config.yaml
experts_per_token: 1
moe_layers: [3, 4, 5, 6, 7, 8, 9, 10]
routed_scale: 1.0
balance_loss: 0.00257
balance_bias: true
router_cosine_scale: 20.0
norm_eps: 1e-05
tie_embeddings: false
seq_len: 512
train_tokens: 392700000
Below are experts of layer 8 (counted from 0) of a mixture-of-experts language model. Rows are named router (the router's row for the expert) and show model dimensions 0-127. Each number is 128 + 24 x the weight over its row's rms, rounded and kept within 0 to 255.
After each expert's rows: "comes before" lists some tokens at least twice as common just after its tokens as in all text. This comes from a sample of Wikipedia text that the model never trained on. Tokens count by the router's weight.

# expert 29
router [105 121 106 119 125 137  83 189 151 140 189 135 129  75 117 128 128 117  97 153 134 149 108 141 108 116 149 135 133 159 148 146 153 106  90 143 146 153 108 127 132 130 113 136 150 153 133 124 156 126  75 124 128 122 123 145 109 123 156 158 164  88 136 131 154 154 129  74 167 109 160 111 148 143 104  85 128 117 128 133  85 123 132 133 124 127 132 119 107 123 147 131  93 112 114 158 110 130 146 136 122 164  94 173 127 188 150 117 128 115 136 171 148 137  76 132 123 170  87 154  97 113 142 168 134 105 119 102]
comes before: "s", "Con", "t", "z", "l", "n"

# expert 17
router [ 93 115 146 126 154 138 128 158 105  96 121 170 137 110 145 139 172 128 124 149 120 102  94 115 125 119 167 124 101 138 140 155 171  90  99 144 146 134 172 136 115 113  97 127 118 143 153 129 167 115  84 130 132  94 123  95  89 135 161 131 136 121 133 137 168 113 110 153 180 128 147 106 142 189 143 116 131 116 132 112  59 115 129 135 114 117  99  85 180 137 133 126 136 129 131 138 121  76 156 131  95 133 111 124 165 141 125 135 120 122 161 145 150 164 118 162 102 167  92 105 127 123 133 166 150 121 136  91]
comes before: "|", "  ", "le", "ing", "les", "ness"

# expert 40
router [107 115 139  96 154 121 105 167 172 142 136 205 153 117 135 122 157 112  82 138 119 119 100 137 137 130 202 113 121 144 140 155 159 120 121 131 128 151 136 137 155 131 111 151 134 155 172 168 125 118  35 140 131  95  94 132 138 129 176 121 151 102 108 143 137 123 115 117 174 106 123 132 140 154 122 122  99 114 131 104 121 118 112 143  97  94 133 124 120  86 127 128 141 140 151 152 143 115 153 122 119 140 136 133 136 131 141 110 128 135 123 124 164 148 103 140 125 175  65 110 110 112 126 144 156 133 121  90]
comes before: " of", ".", ",", " and", " in", " for"

# expert 6
router [137  90 121 114 166 173 139 166 127 137 137 169 115 112 159 105 140 132  94 142  99 118 124 110  81 121 184 113 142 142 142 118 173 117 121 131 162 141 117 134 113 149 138 144 128 154 177 132 186 113  73 109 109 142  89 130 133 143 138 173 114 131 106 124 152 141  89 148 134 108 131 117  94 206 139 103 144 148 113 163  93 126 130 139 111 114 143 115 114 114 122 152 134 118 113 159 154 110 181 100 129 116 142 122 148 141 143 124 105 114 137 131 159 155  99 133 122 172 104 139 119 124  95 152 176 139 122 139]
comes before: " by", " in", " to", " on", " as", " with"

# expert 55
router [114 105 137 111 119 138 110 202 147 131 162 178 146 161 122 112 150 125  88 140 134 108 114 154 144 125 166 132 109 161 132 114 159 126  70 140 137 134 161 107 117 126 131 159 158 154 179 146 157 139  82  98 140 125 124 108 129 147 169 156 130 106 115 107 173 138 143  79 143 127 135 104 144 183 124 143 125  96  93 138 109 132 104 107 114 112 125 101 163 102 102 137 128 112 124 139 162 137 143 127 148 162 153 120 147 153 114 111 153 106 139 141 166 153 103 157 108 153 125 129  94 134 122 164 175 128 128  99]
comes before: "-", "|", "=", "  ", " Win", "Personal"

# expert 33
router [122 113 148 128 169 163  95 193 141 126 175 165 138 119 161 139 100 122  96 136 139 130 111 116 158 133 150  92 141 155 135 140 158  94  86 140 125 123 120 148 115 108 119 146 113 159 151 149 144 136  78 106 118 138  87 102 126 118 131 139 131  94  88 107 152 133 123 137 154 123 174 143 128 150 109 113 137 113 127 117  96 154 116 129 135 104 122 141 152 126 157 160 123 116 136 146 126 161 162 109  86 110 140 150 135 125  99 124 135  77 143 182 165 115 138 172 142 183  80 124 106 146  90 124 151  96 132 102]
comes before: "a", "er", "e", "s", "ing", "ed"

# expert 36
router [107 146 105 106 161 140 131 173 119  96 148 179 141 131 122 113 128 144  85 110 172 127 116 147 136 107 173 101  93 139 129 131 167 137  88 151 143 145 113 124 120 141 122 116 138 145 128 173 130 122  64 144 153 102  76 124 144 132 132 137 143  90 102 134 158 139 115 118 179 119 140 112 106 121 126 100 135 114 121  99  66 145 115 128 120 130 123 148 104  98 164 127 148 137 113 168 134  96 163  97 135 142 146 153 152 108 128 138 133 109 150 164 140 143 111 171 146 142 100 110 106 143 110 161 172 118 120  70]
comes before: ",", " |", " State", " City", " University", " Angeles"

# expert 28
router [114 131 137 139 145 158 118 186 121 116 166 184 160 145 154 115 147 119  63 126 140 132 130 138 146 157 168 119 115 137 129 110 152 112 101 161 156 168 138 142 144 108 124 114 139 131 190 164 144 111  66 113 126 133 117 132 152 139 136 121 146 132  80 143 125 131  94 101 151 125 147 120 134 137 101 134 126 127 123 124  51 110 144 144 125 155 144 119 127 124 136  92 109 155 114 162 120 142 145  99 142 178 132 114 139 115 140 127 144 102 154 134 161 135  95 128 159 164  73  90 137 117 124 134 164 123  98 107]
comes before: "–", " |", "v", "n", " (", " /"

# expert 59
router [ 97 136 121 139 159 156 124 168 153 145 151 182 135 119 166 120 128 124 101 146 175  95 117 110 122 159 182 122 113 137 125 164 164  94 115 143 144 124 138 152 132 124 104 159 121 128 154 130 174 134  37 123 122 106 123 156 158 150 151 142 137 134  86 132 124 133  90  98 170 127 115 116 114 196 115 134 132  81 135 107 101 123 100 163 136  96 130 131 145 106 121 137 102 105 127 175 150 122 152 132 111 118 118 152 118 133 143 122 131 100 146 136 130 127  99 156 125 172 106 132 115 112 117 143 150 148 130  93]
comes before: " were", " are", " that", " been", " the", " have"

# expert 48
router [107 104 107 129 145 139 129 181 134 102 170 181 109 106 150 158 139 122  72 154 126 114 121 132 176 132 164 130 102 140 124  86 167 128  81 113 104 119 149 125 148 111 149 118 100 163 156 145 101 131  68 139 109  84 122 152 113 168 144 119 145 120 100 124 169 140 126 123 166 150 141 132  96 185 132 125  66 123 145 122 100 124 122 135 104 121 122 140 112 130 142 116  87 124 148 146 150 121 124 127 148 126 126 131 131 109 115 116 134 140 118 141 139 180 123 163 144 157 100 108 101 133 112 144 171 103 120  88]
comes before: " States", " of", "'", " Kingdom", "eg", " who"

# expert 37
router [ 83 120 146 105 129 159 130 179 137 147 159 178 138 127 165 120 141 106 114 141 129 134 120 141 150 124 196 144 125 180 125 146 157 132 109 137 139 126 155 128 152 115  87 151 148 170 183 151 145 128  68  84 123 129 102 131 117 135 158 145 140 122 122 140 173 126 126  85 139 136 152 116 141 175 117 156 107 134 169  88  76 123 119 105 130 135 140 112 122 129 132 117 105 112 141 162 156 124 155 126  88 157 123 179 147 134 138 116 141 119 148 134 136 114 125 123 150 162  86 144  92 134 108 145 136 140 129  98]
comes before: " |", "\n", " —", " Apps", "=", " played"

# expert 58
router [118  98 151 114 190 155 114 215 117 122 169 140 131 122 137 150 143 123  99 143 124 134  98 137 104 135 191 122 132 159 145 142 177 109  95 110 149 143 144 151 144 135 101 160 110 160 144 136 179 123 105 108 133 141 106 128 131  91 151 166 139 137 124 151 152 127 112 117 174 122 118  96 127 178 106 143 145  97 118 110 106 111 137 147 112 125 110 114  98 119 115 163 148 164 113 132 152 120 158 146 111 151 124 135 143 136 134 123 143 104 153 151 119 160 111 159 113 161 110 117  98 128 136 141 185 120 141  85]
comes before: "-", "year", "up", "time", "de", " Years"

# expert 5
router [138 116 124 138 166 164 111 181 159 119 173 165 135 124 126 108 138  89  83 129 133  86 124 155 120 143 164 116 123 115 121 173 148 134  85 128 147 156 126 137 127 135 119 131 146 154 176 144 141 104 129 109 143 109 112 122 130 135 127 150 140 110  77 138 154 151  97  95 165 137 143 110 129 146 108  99 149 107 102 125 111 113 130 145 103 115 128 121 145 112 124 126 130 149 128 152 138 160 147  78 132 132 130 156 120 136 120 118 130  89 158 127 186 148 117 171 148 180  96 115  85 103 127 135 189 170 144  81]
comes before: ")", " |", "E", "S", "T", ";"

# expert 11
router [ 93  85 110 134 155 131 135 176 117 147 134 160 131 126 119 136 118 118  81 110 135 115 130 100 154 129 152 129  98 107 138 131 168 120 130 120 119 125 114 135 150 151 107 127 146 166 155 144 194 151  71 109  89 103 107 119 125 128 112 151 144 120 118 123 178 173  93 113 163  95 133 128 140 146 125 117 103 131  86 105  71 150 126 185 116 111 115 124 106  87 111 148 124 128 119 178 129 123 119 121 152 135 119 141 120 131 121 135 128 107 162 131 152 143 114 149 146 172 102 105  63 125 137 142 172 143 132  94]
comes before: "°", ".", "0", "'", " JPL", "–"

# expert 60
router [ 98 127 120 128 150 107 119 190 144 142 142 172 127 136 133 132 153  88  92 126 144  80  94 128 127 138 195 120 118 131 140 115 174 112 125 142 122 143 146 145 122 119 135 117 139 156 127 154 188 139  78 122 111 106  88 121 104 150 161 133 146 126 128 161 147 133 133  96 145 119 142 142 115 153 114 116 134 110  92 158  99 124  95 135 124 126 147 106 136 137 118 108  99 111 139 156 132 134 191 112  97 107 136 148 137 117 147 163 131 102 137 166 127 140 119 179 124 154 111 144  79  70 110 132 185 107 133 135]
comes before: " a", " the", " an", ":", "\n", " of"

# expert 54
router [ 76 137 124 122 158 149 100 178 106 144 147 163 158 128 134 155 166  93  91 111 130  96 117 135 135 140 122 145 113 183 132 131 167 145  83 148 154 139 136 171 152 137 133 158 111 128 143 153 162 110  59 116 121 136  83 158 122 110 165 102 148 124  93 131 155 138 101 105 173 137 123 144 137 169 142 141 138 124  95 122 106 120 137 112  92 109 109 108 163 108 130 120 137  91 131 160 160  91 138 124 138 145 139 145 125 116 130 119 116 105 134 130 158 178 121 150 123 169  82 137  93 102 116 122 126 110 119 138]
comes before: " of", "s", "d", "rs", " to", "r"

# expert 27
router [ 88 110 117 130 131 108 116 186 189 120 133 137 118 120 144 127 152  86  97 167 166 113 102 121 136 139 207 126  95 160 140 146 157 134 124 136 143 141 167 160 119  94  97 133 165 128 143 172 156 131  77 114 161 125 104 156 102 136 123 140 168  98 110 149 137 112 136 129 154 112 135 105 120 160 108 147  92 112  98 119  68 128 110 157 106 117 122 131 147 119 114 134 108 123 134 155 134 112 137 122 107 115 117 164 127 127 109 142 116 112 141 132 125 138 146 149 135 150 112 133  56 112 101 131 162  99 135 104]
comes before: " was", " is", "\n", "  ", " Votes", " Candidate"

# expert 9
router [ 97 130 115 106 172 170 127 163 128 137 168 188 130 128 124 122 137 156  76 161 115 127 107 142 125 112 164 145 130 136 135 157 182  94 106 144 126 145 132 138 117 104 112 128 146 141 176 159 190 104  52 112 119 132 129 121 152 112 127 148 104 104 100 135 125 123  90 116 179 136 138 109 118 171 117 104 145 106 156 124  92 102 106 110 117 105 143 142 148 137 110 134 125 110 103 152 106 138 130 124 156 149 144 123 121 131 136 120 124 126 118 154 161 155  80 154 131 173 123 119  90 148  95 106 159 124 135 108]
comes before: " to", " that", " as", " for", " in", " on"

# expert 4
router [ 92 131 106 128 141 152 132 197 137 133 138 164 155 112 130 166 102 107 102 161 138 102 125 167 139 102 198 126 114 162 128 129 194 122 111 143 117 150 123 122 169 133 124 140 134 155 134 151 141 109  73 107 114 133 106 142 128 113 179 134 117 135 121 156 155 119 111  88 148 135 151 117 119 135 116 120 117 122  94 115  86 130 106 148 121 141  97 113 143  92 137 146 135 132 156 116 160 112 133 112 116 122 127 162 137 156 126 119 116  85 145 137 139 154 148 149 115 191  94 126  81 154 144 119 152  85 144  92]
comes before: ":", " |", " •", "=", " (", " zone"

# expert 16
router [ 86 119 108 132 179 144 124 189 151 139 142 194 133 129 133 111 147  70 113 133 131  98 112 123 127 147 176 135  81 142 125 140 177  93 144 123 120 130 158 108 118 113 130 116 148 155 147 129 184 106  75 101 122 120  92 129 122 126 153 148 157  82 133 160 168 114 120 100 142 116 132 107 122 153 110 108 119 107 103 123 121 156 105 162 101 120 124 144 102 142 139 150 105 115 133 164 129 110 158 120 123 123 139 156 113 134 117 113 137 110 159 154 175 148  94 142 143 139 101 114 100 123 127 161 177 110 129 114]
comes before: " the", " 18", " 17", "18", "=", " 185"

# expert 50
router [109 121  99 115 152 162 124 199 116 111 128 173 140 152 131 168 157 132 113 123 122 124 145 119 154 143 166 116 101 144 128 113 170 126 111 108 137 129 148 104 114 136  88 123 169 155 184 155 146 129  56 124 114 114  92 118 110 137 118 192 136 153 115 132 165 126 136  96 154 145 109 108 132 136 108 122 162 166 127 132  76 132 113 162 105 152  87 122 132 104 142 138 119 146 123 150 139 124 120 115 143 149 150 122 142 154 120 115 122  96 152 141 132 162  91 141 109 160  79  98 142 106 120 165 156 142 127 120]
comes before: " |", " century", " place", " (", "\n", " m"

# expert 2
router [ 84  92 119 154 161 150 122 178 135  92 159 185 117 153 132 127 133 141  86 139 153 102 115 118 103 120 145 134 118 140 122 148 145  96 118 149 134 140 131 138 145 114 107 143 103 165 156 143 197 127  76  97 142  75  95 125 112 154 155 123 156 124 102 114 121 137  91  86 159 117 162 109 111 141 122 121 172 108 113 100  99 140 129 121 119 108 129 122 126 136 121 137 123 136  91 158 107 135 177 112 124 154 139 161 135 134 140 108 111  83 122 126 149 136  83 165 136 181 106 134 104 123 139 140 125 139  94 105]
comes before: " be", " not", " have", " \"", " make", " take"

# expert 63
router [135 109 106 131 150 146 117 173 139 128 143 171 139 115 154 114 129 118 117 136 142  83 131 118 149 106 123 116 136 151 121 149 169 157 103 133 168 102 120 142 123 142 123  99 150 156 108 123 171 102  93 110 105 125  98 112 156 106 155 156 114 104 115 124 167 116  84 114 145 173 104  85 139 166 120 145  92 109 109 122  75 153 111 153 125 134 108 141 168 102 107 128 139 114 116 169 146 131 102 154 115 117 132 140 115 135 132 157 132  85 164 163 158 141 109 128  87 176 118 113  86 117  91 177 146 115 148  88]
comes before: " the", "ing", "t", " least", "bon", "ry"

# expert 57
router [ 95 124 124 110 152 150 138 234 144 142 153 160 145  99 143 146 137 100 112 145 141  94 119 153 129 120 160 130  98 148 119 128 185 110 110 153 158 131 167 140 102 124 117 105 136 154 133 160 122 138 123 128 125 103 113 142 149 137 156 177 145 132 128 163 128 148 119 104 160 106 156 134 102 170 116 131 117 105 145 146 121 109 105 141 107 115 136 120 152 143 123 129  86  93 111 165 137 121 156 114 138 114 152 136 151 168 124 151 117 146 137 155 175 145 100 139 135 174 120 128 111 162  94 118 187 103 109 125]
comes before: "=", "The", "In", "W", "N", "On"

# expert 24
router [102 127 137 134 122 125 148 215 125 136 143 182 138 125 160 137 164 105 102 143 132  83 105 161 109 129 161 127  98 126  98  95 166 109 103 140 126 132 133 124 119 115 110 147 106 158 117 133 189 143  96 109 111 111  88 126 113 145 146 148 121 146 142 149 165 121 117  92 181 124 144 101 103 140 115 155 118 124  97 104 100 145 118 162 114 114 110 122 154 111 102 128  97 123 119 142 142 136 149 132 111 136 144 167 103 148 117 110 160  89 123 141 155 117 118 142 127 196  91 114 106 138  90 126 135 131 151  83]
comes before: "|", "-", " \"", ":", " 3", " 2"

# expert 10
router [103 140 104 114 141 169 139 200 133 138 133 187 136 138 124 118 135 111  93 138 123  93 115 143 139 123 176  99 129 151 159 142 155  97 106 133 161 166 148 132 127 123  98 141 128 131 149 136 128 125  19 115 145  91 134 135 143 131 141 155 143 118 132 134 123 132 100 109 169 145 105 122 129 138 133 131 114  98 125 120 107 117 132 156 136 123 127 119 116 116 146 153  90 134 167 134 147 141 161 128 113 122 101 126 146 150 129 128 107 112 154 163 159 158  96 156 117 168  69 104  96 138 115 135 170 104 136 101]
comes before: " (", " |", ",", " was", "'", "born"

# expert 41
router [ 76 153 120 133 131 129 106 179 182 159 156 186 135 132 147 144 109 130  82 142 130 109 117 135 106 107 145 136 130 130 147 140 145 128  88 131 162 114 113 167 133 133 134 151 149 160 139 146 144 105 103  98 130 109  97 144 142 121 156 157 130 129 152 140 140 130 113  94 147 117 157 131 121 140 121 136 127 103 115 108  94 128 161 140 102 101 132 142 108  90 149 131 123 156 116 130 142  87 177 114 119 135 109 164 117 152 155 125 127 122 147 162 172 171 100 189 135 196 107 119 114 116 117 155 162 113 152  85]
comes before: "=", "ti", "l", "te", "ted", "ble"

# expert 51
router [ 68 112 121 102 157 141 122 210 121 148 145 142 161 123 150 129 131 103  92 128 109  69 141 160 158 119 206 136  82 145 148 145 174 111 128 125 136 140 148 123 111 129 137 123 171 148 166 132 174 135  63 107 133 124 114 127 116 124 147 125 143 106 123 151 134 133 111 146 147 142 145 101 141 143 113 111 128 115 121 145  68 128 117 149 118 126 122 119  98 132 113 137 126 122 145 169 109 141 185 113 150 118 121 128 115 120 132 132  98  94 143 150 149 136 107 152 118 148  98 131  88 124 102 155 140 113 134 143]
comes before: ")", "=", "–", " /", "age", "aged"

# expert 20
router [102 131 109 136 156 123 141 200 136 107 146 191 155 109 133 148 151 127  94 140 110  96 106 140 121 121 175 142 105 134 145 151 167 119 106 114 146 184 154 148 115 122 110 127 144 155 126 131 194 137  64 110 135 130 124 144 133 130 160 128 120  91  99 173 144 108 136 118 154 139 115 104 107 127 131 110 114 114 102 137  62 159 128 115 110 145 125 136 125  94 157 124 101 136 132 158 110  94 163 110 140 145 124 147 157 111  96 111 120 126 131 133 149 159 113 167 162 143  93 116 109 133 108 146 154 137 125  93]
comes before: ".", ",", " and", "\n", "–", " to"

# expert 0
router [108  89 124 134 169 135 126 145 128 118 164 155 140 123 152 142 161 105 111 164 153  85 142 129 138 114 156 135 130 176 140 136 175 135 139 138 162 132 143 160 133 120  99 138 150 134 119 121 151 115 122  97  99 124 108 107 148  90 148 183 158 111 108 158 131 130 124 118 160 135 162 105 108 172 127 134 127  99 117 135  71 142 132 150 100 141 122 121 133 125 121 157 111 130 137 183 126 138 155 110 129 161 134 166 149 157 159 152 130 107 127 155 162 166 106 142 136 185  97 134  65 169 101 136 164 127 122 100]
comes before: "\n\n", " The", " He", " In", " It", " She"